Experts of a small language model: a softmax router, a shared expert of 128 neurons.
Below are experts of layer 6 (counted from 0) of a mixture-of-experts language model. Rows are named router (the router's row for the expert), down (a neuron's output weights, with its number) and show model dimensions 192-255. Each number is 128 + 32 x the weight over its row's rms, rounded and kept within 0 to 255. Numbers have three digits each.
After each expert's rows: "raises" lists some tokens whose logits its average output raises strongly, later layers aside. This comes from a sample of Wikipedia text that the model never trained on.

# expert 56
router:128155077119096110120142091097112093105108164118131097123131137071097125074120120120135152082170155152080068126180137166093126115104094065126096142060097120096098142138097139091088134061045147
down1:081122137167140131158110127146182130152129105150155104136119100150135111111130087127139171094117136181070127139128134132200134115081089149147117129150174077087153115090151128187095202121132149
down2:127108147108110103117115143099129138129099173208118117103103173129179159138131101204112205102132124114188070117135172003098140144162200165107144114123115165171127128165201117179173106102178145
down3:127095155097119124126162080137133179162183162121134140093120158156216145135129132127034095151081154179107090133141145151123096123101183151063119118082109151127117131157187119113098061132133146
down4:131110161119133129099116149111072127095133118135148081110132116124145119137083110076113130194135159090140136170147158140093183105053128153122163107126082152074093146134105088154163090188077111
raises: "e", "-", "ce"

# expert 17
router:110116122080118119082172072131065108116116160057075098096167136111057164110123168149141197142125150143100087133107142156121108095122154117126105128139192143173141146178081126117104104092111167
down1:185157062135102074136065151089113141149148128112069119088093149044100147046145096082166136156104142182140162138130145137093154156115140115136119152137103132119108058118112104102093147170164195
down2:150142064166145092093060142105114157170114139099095126104068073161131121096095148094146203104128158133137116084190110141158121149094199144131076124114103142134144117187153101155126106161131104
down3:151112136138100139120085167101091092055165125128135153138092116087097124076097120070150113129118133173121153167145054106123099145139082117075107134079094128139137095152110108087149149094153155
down4:063063092141091125175083129139103153139170158128164158155184131160173100096123120091083132080124066136201126110046166017156095075140188120101201157154124118102142115120147162096119150145137117
raises: "ie", "ip", "ri", "y", "it", "la"

# expert 12
router:148144136121120124105118079140099102083147167164151106115102140098111233100136139169129137154129195196132141141131133180121148090117166102075100131130098111127090223117069107132085107155097140
down1:128144085124126125127176151150183134141146128140149158074079100214151083110062131103134127138136179164103153079151132100186064160163205111129129164153176174148113146109100144128127151104133185
down2:069102143117119142134178093082129158147190128133136079119151119152088105137122234098097113127095152166117115179066161134132151165093074135153163082174092120175197129109162136112078139132156140
down3:140129129087088146169146165121140201119201130146129126130164138057142136142215124115115080150178149157143121152119103125128122138093115133180142077144111150089155154132066134130174154154127095
down4:068186112149147146112121131079100075095141096128215169095065182117164122147137110110118096096128105118078148137107145102126108146122124172126164086168164086127164076093186127134090093120161148
raises: "-", "\n", "|", " "

# expert 0
router:163129153081089115128132126058124096080085158172075129124150146080132155090099140156126177110156124111153104078138162151132104085141139092085088097153158151149075125188104114158080168155102134
down1:189179098095093160127087153120170149126136137145200072125143103111199162189122141143171092187121128126140149130131132078138101148111137053144117123108085175092127187077115130110156105077111134
down2:153172161121156072127174150165108190090140156147155132135101163136127191113131167135158116158091070093135120130093130133148185148110145113037090125093108085150090132135119108146108131183083105
down3:110101084123137103156124081145120112140111122178079148110150124190108113133108097126168119099119208201102131172104087113180141084114113104158121122107167204097168093135140104099122118126096090
down4:148108144137177127147127154098109118170144071110160095082132137143213182128121156130113086121091154106147124131107144092167075118184158139043164141111146110098153144094093112085147148112126085
raises: "s", "st", "w"

# expert 4
router:131159129057096084128106110141130122098131140140100113132111160111126208081093139152153154167154153080106120128187109165068173081134188107101152144100186152151083136156090130109104134146090117
down1:158109083142184169180172096126099151117190090094213197158143103167184107105132090169135126127121101139170102098073048101149122117119107106166178153128075074121120139140107146107150078108110098
down2:158135109118145105119173151150129172128136196109149165150130097081133130167143138092091136187176112151158145133118128095141108158068158074112103105112211192135127098101089167075100079136067056
down3:102120099099074109186131137152166058139195105095144110171055096133111173107216118095143195161093141109136134131115130086143129168075130123120132186075099135095106121123169083108076100102119138
down4:174105111119073106169135165146138164167142065164148131127075134124181085089103111165097153162148146143133176182112163164114144140132149154092117085123128139175132138104196144181160158128090070
raises: "s", "est", "in"

# expert 30
router:139167165093083118132086125146124113126118129158122090156077097114093140085099163121156184158107195104059095073136162170080129139082156111156129133139153123123108171210100158115115178147155156
down1:171085080176125129110152145091181093095168112113112111071047188109150122156106129146159127099081073124161143140164130171109182165104152149122115144172135097134129146121094174159091118150131202
down2:054164168117106090119084106093084139182138087122160151213088125081157048101114075181152085126166097181106160164138129118132103138114124159171120145150130134175143131124148119141109122116108157
down3:131149096139131125220130111136095088108117191098078164213099039148120090148118095073139160087150160105159115129121120107121080134076143137099122088145124119146182128116153117182136105159125149
down4:084132165181165143178185120081092117070058167151165163178106114142099150133084114090072108100144165143099149171135130110066080120127139132179078149199158117108197163176141150142106139116143097
raises: "er", "le", "ular"

# expert 24
router:201182142116113123135190055104108097075095113122115096128115160104070181077097152173150179139132153151106091133169192140125189115121190082068056120114106109167103178126102130137084088110103098
down1:152083177153131071149141174131148159157104153081054106135158112136172170112121099096137137126136142137128083070147120180166135058104070154137109073037145176078147147116112179115088190118111165
down2:139109127122213180086184158129144155152174107090096175138079125161096076143184146137109144162180121125161209111127093122128112136175116151137102103111171050106118184066129181117160117143191089
down3:102115138158155118163078141146087189154160102132103162173096134106091168115135161082154119095104117167096100137075129153057094116160160106145127177115110133116118171114126138154117089137132087
down4:141184174159123161154106135090104125092129141181179091193127103105139182099171129154142098096117107108118136127144141128184141180127104155169095162142121176111181226165133167158180135130102109
raises: "or", "lo", "a"

# expert 3
router:137202096101138081146095097128125098120089136121101152117114129101113176147118172131157185131174142170113133156136099128102125118051157130090099087123174124109099159179128136127111138069086147
down1:104117091099139087101109172083082129144156171092185133111116184119140173193130207137154121140126143065112134155163117137150141105149142162166127170148098177075147081116140103100122123122115131
down2:178093109097121102154100111119137141175175120169114120185097152116164107142125153152082134080190174101096157118145161061150137072130118169130145131188127157143092129162176094142049140196163142
down3:142155180149159116124126137157075091128148147100131118191148089136164138122121126127130171110172141124154149151168136114180104052168102128089103073122096129158096114114107123113109131118087107
down4:112157176150127119176144148138097090219110149143110101135124111081069155224157111111055129112124138119162091157140049148110082146141191081087082158081117148078183100154156069132126182156147169
raises: "s", "r", "l", "p", "st"